Experts of a small language model: 48 experts in each of 7 layers.
Below are experts of layer 3 (counted from 0) of a mixture-of-experts language model. Rows are named router (the router's row for the expert), up (a neuron's input weights, with its number) and show model dimensions 0-191. Each number is 200 + 30 x the weight over its row's rms, rounded and kept within 0 to 999.
After each expert's rows: a language model's description of what the expert responds to. This comes from a sample of Wikipedia text that the model never trained on.

# expert 20
router,223,224,199,237,197,207,218,225,179,198,178,188,171,199,186,223,244,164,172,185,218,175,239,239,181,188,200,192,281,204,211,254,192,245,198,197,183,215,180,121,197,211,173,223,164,168,211,222,180,181,211,191,138,227,254,178,215,185,202,212,237,167,219,197,203,170,186,212,103,180,231,203,171,173,208,179,173,187,234,185,234,186,177,190,170,198,170,168,222,165,199,199,262,208,162,211,171,199,221,197,192,156,188,221,181,192,245,195,187,189,128,174,182,181,204,172,206,160,269,141,215,197,198,209,197,146,227,232,222,242,179,237,191,210,211,135,207,216,196,178,210,226,168,182,226,186,199,241,224,205,219,176,163,172,207,202,159,204,246,255,236,236,270,164,178,149,164,203,256,210,249,239,237,270,171,214,174,181,259,203,162,220,161,219,218,167,216,196,211,209,155,165
up0,190,260,233,256,238,173,185,198,155,202,181,236,190,176,206,224,175,192,185,243,206,180,203,179,148,159,230,237,225,167,192,221,205,150,201,209,229,189,180,208,231,214,163,168,210,212,187,226,205,199,252,215,175,194,203,217,239,218,179,196,252,193,170,237,221,207,206,176,158,219,221,172,176,155,196,287,230,124,133,239,148,203,204,184,177,192,210,250,112,203,226,214,191,231,198,198,175,247,182,228,192,197,181,192,293,222,239,211,209,183,182,167,215,195,184,194,169,176,213,200,238,186,233,184,219,132,174,234,260,189,198,271,231,207,184,141,171,205,212,238,212,204,191,213,154,160,223,188,219,225,213,205,151,225,187,224,206,211,212,235,196,199,195,169,244,187,217,197,182,198,198,176,224,226,193,142,218,207,223,156,206,193,167,214,185,230,219,203,225,294,234,187
It responds to: Subject pronouns and auxiliaries

# expert 30
router,194,183,218,222,191,184,167,205,206,206,203,189,202,204,189,192,252,168,250,134,232,209,201,164,174,224,168,168,185,233,188,151,242,225,208,229,232,202,214,212,193,232,200,202,190,203,227,148,190,221,189,205,185,155,216,184,201,223,167,216,174,182,192,172,212,170,221,166,189,199,226,232,222,191,249,243,194,239,204,226,195,186,225,157,204,216,205,161,219,217,178,169,198,209,187,189,185,192,196,298,209,162,210,177,172,233,210,182,215,131,228,207,211,184,194,242,148,184,218,223,216,180,235,263,225,163,224,196,197,233,225,194,178,191,257,169,182,202,230,103,221,214,199,220,190,158,146,153,266,225,237,181,143,243,227,236,229,223,141,147,233,231,143,196,146,204,197,171,193,243,157,245,231,156,181,186,227,190,156,135,180,185,200,170,205,165,209,228,238,189,229,245
up0,175,171,202,192,174,207,212,199,213,232,181,190,184,169,183,207,191,207,208,173,206,124,210,204,126,206,207,171,221,232,146,196,199,187,144,190,215,166,230,167,262,208,208,170,221,187,163,185,193,206,169,266,171,216,165,194,177,207,188,190,190,245,213,109,202,235,182,217,189,237,185,202,223,167,224,189,264,173,226,181,205,258,222,191,172,204,188,176,233,226,164,252,210,246,168,196,188,184,216,241,215,202,231,208,208,191,288,227,238,188,186,213,215,224,183,202,138,212,204,212,187,186,155,145,217,217,217,260,217,203,238,176,201,197,212,221,225,101,189,171,245,214,177,238,224,214,189,135,260,165,225,180,215,175,163,216,175,197,206,209,211,205,182,203,190,234,231,143,173,289,207,202,203,267,203,182,219,256,146,173,193,202,195,192,176,193,213,172,194,196,200,200
It responds to: Headings and agent prepositions

# expert 37
router,232,128,170,182,218,218,229,165,232,272,171,237,211,190,184,191,189,180,153,217,205,189,208,201,244,188,223,223,233,166,234,232,209,166,190,210,168,204,164,232,206,135,206,198,234,231,201,242,180,239,214,217,206,159,206,173,219,175,237,205,212,186,209,171,204,197,159,265,245,239,166,192,218,212,172,179,223,183,165,197,204,183,216,194,196,213,185,223,239,185,219,193,182,168,180,158,260,204,198,163,198,246,191,243,192,184,161,243,203,176,271,220,224,239,188,173,227,252,182,176,236,180,217,140,208,229,192,220,232,142,196,189,237,202,161,239,249,176,152,206,205,100,199,215,219,234,212,185,209,208,170,228,190,165,218,179,208,192,210,191,145,200,184,249,214,262,207,237,171,167,241,151,124,125,196,237,201,179,190,170,204,171,166,232,212,188,227,211,176,216,205,200
up0,215,196,203,145,173,225,178,220,200,190,205,206,131,182,246,216,238,246,183,203,189,191,175,213,175,198,153,200,228,210,215,175,148,211,190,209,214,205,193,208,238,229,147,251,170,175,190,216,207,210,134,184,123,130,220,250,168,201,173,171,208,210,205,263,230,195,185,209,211,196,234,255,193,253,167,200,214,119,198,200,148,190,190,187,247,232,175,230,220,188,174,209,161,190,221,224,252,217,232,224,239,172,228,195,231,185,163,200,154,225,224,224,141,224,218,209,224,201,157,189,197,174,210,173,219,218,193,213,213,222,205,193,230,243,194,207,201,217,214,211,248,190,224,138,207,219,203,208,217,221,174,203,210,121,162,217,166,249,193,218,247,162,167,127,219,177,192,233,230,203,197,185,163,183,215,185,204,132,233,218,198,181,257,193,225,230,171,167,180,184,191,122
It responds to: Table bars, closing parentheses

# expert 29
router,181,216,210,191,167,236,156,223,181,160,233,219,165,181,175,165,121,275,207,183,237,194,233,231,210,226,147,179,175,205,207,235,185,179,199,237,231,245,225,163,182,181,208,202,172,151,265,210,195,151,257,180,198,218,176,201,205,186,199,192,199,190,224,234,198,144,236,261,160,204,205,184,187,184,186,236,188,258,194,217,208,190,180,202,214,199,228,163,232,252,213,211,229,165,167,217,205,166,188,178,141,217,266,201,173,182,177,205,182,209,252,235,209,270,193,187,192,193,163,202,202,217,206,292,240,147,200,185,188,205,221,198,214,248,228,183,170,240,179,186,189,163,170,142,259,202,242,145,215,211,186,200,193,210,170,168,176,181,232,215,188,154,163,190,241,243,166,207,197,201,198,172,167,151,217,216,192,195,225,177,162,204,181,211,161,178,194,219,154,183,171,263
up0,208,155,213,251,193,218,202,166,219,169,177,171,258,173,220,239,211,174,215,243,247,159,193,155,130,162,199,231,194,210,148,222,225,219,217,207,174,222,172,147,182,244,218,209,181,181,234,186,208,201,227,250,194,238,155,189,192,204,190,218,202,173,207,287,151,221,195,219,197,212,191,206,230,189,166,213,184,217,230,256,148,195,157,185,166,233,192,187,214,162,195,237,198,165,165,206,230,199,256,155,182,159,148,180,239,207,155,172,192,206,227,229,207,190,209,178,180,195,199,198,214,189,252,177,164,238,220,166,220,162,139,150,189,200,166,264,171,233,225,223,175,242,204,234,182,199,201,142,240,219,194,214,194,178,177,204,123,232,186,217,236,194,184,169,249,216,153,200,228,188,228,215,215,161,174,205,217,222,182,126,192,217,210,198,158,225,145,185,159,217,158,193
It responds to: Spaces before numbers

# expert 12
router,137,205,212,217,186,182,203,163,222,184,179,232,212,159,226,266,202,175,208,191,200,230,171,240,263,209,286,192,200,168,183,188,226,205,204,213,180,121,227,209,203,201,226,198,185,260,202,161,200,198,144,239,237,212,147,237,181,256,224,193,193,158,202,206,184,261,146,233,163,220,194,213,204,208,218,231,142,241,214,193,182,165,199,193,162,168,206,178,195,224,200,182,173,171,181,173,267,206,167,189,266,213,222,265,156,183,210,177,127,191,283,233,200,188,201,176,185,196,165,207,155,206,247,230,191,218,182,180,192,174,210,189,183,205,190,166,219,219,254,238,227,173,180,192,156,177,165,191,174,205,184,188,166,200,207,217,233,223,196,244,207,209,237,220,165,225,165,175,188,172,184,195,161,148,224,162,164,171,199,189,197,191,209,240,203,267,192,146,171,190,196,220
up0,143,214,259,179,256,234,188,117,191,215,182,238,192,177,183,196,219,191,181,169,145,204,202,184,208,236,256,171,210,202,153,183,218,209,190,232,214,171,164,169,230,211,235,236,164,187,184,216,242,172,242,230,159,223,228,171,205,198,187,177,197,207,168,218,152,227,186,167,174,143,233,196,197,260,220,147,168,154,232,190,242,177,169,198,271,235,210,209,217,238,192,193,167,182,185,243,213,170,219,188,172,206,220,210,209,194,223,130,153,263,236,184,156,200,207,218,200,214,198,190,285,259,154,182,245,263,209,233,217,220,222,221,206,170,197,224,198,187,225,211,201,226,188,187,190,230,202,192,155,190,235,205,247,144,176,210,212,227,193,176,232,199,223,192,210,184,194,180,203,187,132,190,219,170,185,172,174,204,194,203,238,190,202,173,250,146,213,171,206,166,161,142
It responds to: Of in institution names

# expert 6
router,231,127,170,180,222,206,220,152,237,267,170,229,198,194,176,193,193,183,162,217,206,181,203,202,243,189,228,233,237,161,235,228,202,165,191,208,176,205,154,243,210,140,194,203,230,222,199,237,183,231,225,219,207,161,210,178,209,167,240,204,205,183,210,182,196,201,159,270,247,240,166,193,219,206,167,186,218,184,166,181,196,188,215,199,199,209,190,215,245,195,207,195,184,176,177,167,255,211,189,165,204,252,186,235,192,197,167,240,185,173,273,220,226,234,192,162,229,253,192,190,245,173,207,148,190,241,188,225,220,143,198,182,235,195,162,241,252,175,151,188,221,101,204,232,218,244,208,171,209,199,179,230,183,162,213,171,207,190,209,193,150,204,191,252,215,271,211,240,173,175,236,152,126,135,204,233,199,171,193,170,212,174,166,226,213,181,213,217,171,226,210,192
up0,226,210,161,146,196,171,197,210,183,176,247,153,174,239,210,183,159,228,157,190,212,198,178,216,174,159,195,161,185,223,213,165,151,215,252,227,217,185,164,225,194,270,205,218,182,175,181,207,224,188,173,184,202,229,200,201,205,193,209,187,209,162,202,235,182,270,211,144,132,164,254,231,234,189,137,204,204,167,181,182,138,204,169,209,157,204,157,221,197,207,182,180,182,216,211,184,187,211,243,236,183,216,211,166,195,248,216,194,224,183,208,170,214,192,280,181,171,209,183,179,216,178,165,235,168,236,173,208,198,226,158,166,130,207,207,191,187,203,168,171,197,237,215,285,160,192,180,179,177,178,223,169,209,191,176,193,94,242,209,162,156,177,185,139,205,143,157,168,158,187,180,215,207,196,230,210,206,200,213,196,266,217,194,221,173,172,221,170,218,225,207,227
It responds to: Line breaks, list markup

# expert 15
router,267,248,208,242,231,206,173,216,166,156,191,209,188,201,176,253,214,204,181,195,159,166,226,207,155,206,204,167,159,175,123,210,142,203,173,213,203,213,248,234,170,221,234,164,235,210,194,163,216,179,227,199,196,245,238,217,179,196,214,209,177,252,195,164,199,164,210,157,177,243,226,172,145,158,210,226,101,194,159,202,202,199,168,171,193,180,283,247,202,204,154,211,212,209,208,212,194,259,197,140,268,243,193,185,171,211,194,215,150,209,115,217,228,206,220,230,211,204,207,226,169,168,220,200,221,223,260,217,196,137,171,234,227,199,182,137,190,203,212,205,207,220,182,236,193,221,212,205,187,215,185,191,172,214,238,221,185,239,184,233,215,207,188,246,171,195,186,248,210,189,174,216,231,208,237,181,192,238,221,166,189,225,175,156,228,172,217,183,164,204,205,226
up0,215,240,118,185,224,229,195,230,169,200,231,231,213,223,242,218,214,217,214,231,197,191,234,168,161,200,191,189,216,227,166,227,224,212,148,197,150,131,207,176,240,163,197,202,230,175,195,187,203,255,240,145,246,176,245,163,175,194,222,215,235,198,194,179,218,176,208,188,201,201,176,176,203,158,204,194,254,206,199,257,159,202,181,258,229,103,178,187,174,181,164,169,244,182,219,255,211,195,170,146,179,239,213,154,212,234,234,187,186,158,192,250,195,152,178,226,227,222,186,230,228,221,208,188,177,192,238,186,227,206,193,215,181,191,192,228,179,173,201,230,164,201,248,219,183,212,179,230,199,219,192,195,184,207,215,201,181,193,173,220,218,217,221,223,211,237,155,227,154,191,181,233,204,276,187,134,202,217,192,158,224,228,169,140,146,256,123,185,206,158,197,212
It responds to: Taxonomy and infobox fields

# expert 17
router,137,245,223,200,197,226,177,139,186,185,258,190,199,221,213,173,241,176,260,209,163,234,179,214,215,202,183,192,175,205,160,206,217,216,228,167,153,178,244,165,197,204,171,200,164,186,190,168,201,135,165,179,188,250,241,229,213,179,223,156,214,247,204,202,236,207,233,174,220,182,225,242,167,163,195,175,157,235,199,193,203,207,199,220,175,196,181,200,195,212,180,209,180,200,184,199,145,210,206,218,235,175,194,201,198,177,155,180,247,239,183,184,193,167,187,190,239,139,237,179,164,231,226,222,236,167,231,194,192,238,222,222,229,226,185,183,159,203,199,249,162,250,227,156,246,167,216,268,228,207,233,183,243,213,174,184,204,176,213,186,173,160,215,125,204,131,211,174,207,188,201,203,305,262,241,236,184,193,216,202,176,195,231,186,200,223,134,208,138,188,188,214
up0,149,201,222,201,203,204,181,231,231,213,270,228,191,179,176,225,165,236,202,215,236,193,156,156,227,226,220,191,166,188,168,218,153,216,210,198,149,206,165,224,233,227,179,237,159,200,246,156,215,198,160,202,196,179,187,234,245,232,154,231,206,220,191,159,178,166,161,149,195,120,220,212,204,199,199,182,197,225,238,213,193,201,183,240,160,219,179,154,229,214,232,185,215,207,261,264,232,189,213,207,247,197,201,217,190,233,202,219,166,172,179,217,180,282,200,195,202,194,211,210,187,176,163,172,227,147,204,195,150,176,187,162,201,165,192,203,237,232,169,243,244,193,169,155,200,206,200,260,253,194,216,176,234,134,203,208,191,193,244,205,223,140,195,235,179,166,189,193,197,213,160,166,242,165,197,173,244,184,201,169,263,247,221,173,171,171,266,224,173,217,225,229
It responds to: Possessives and object pronouns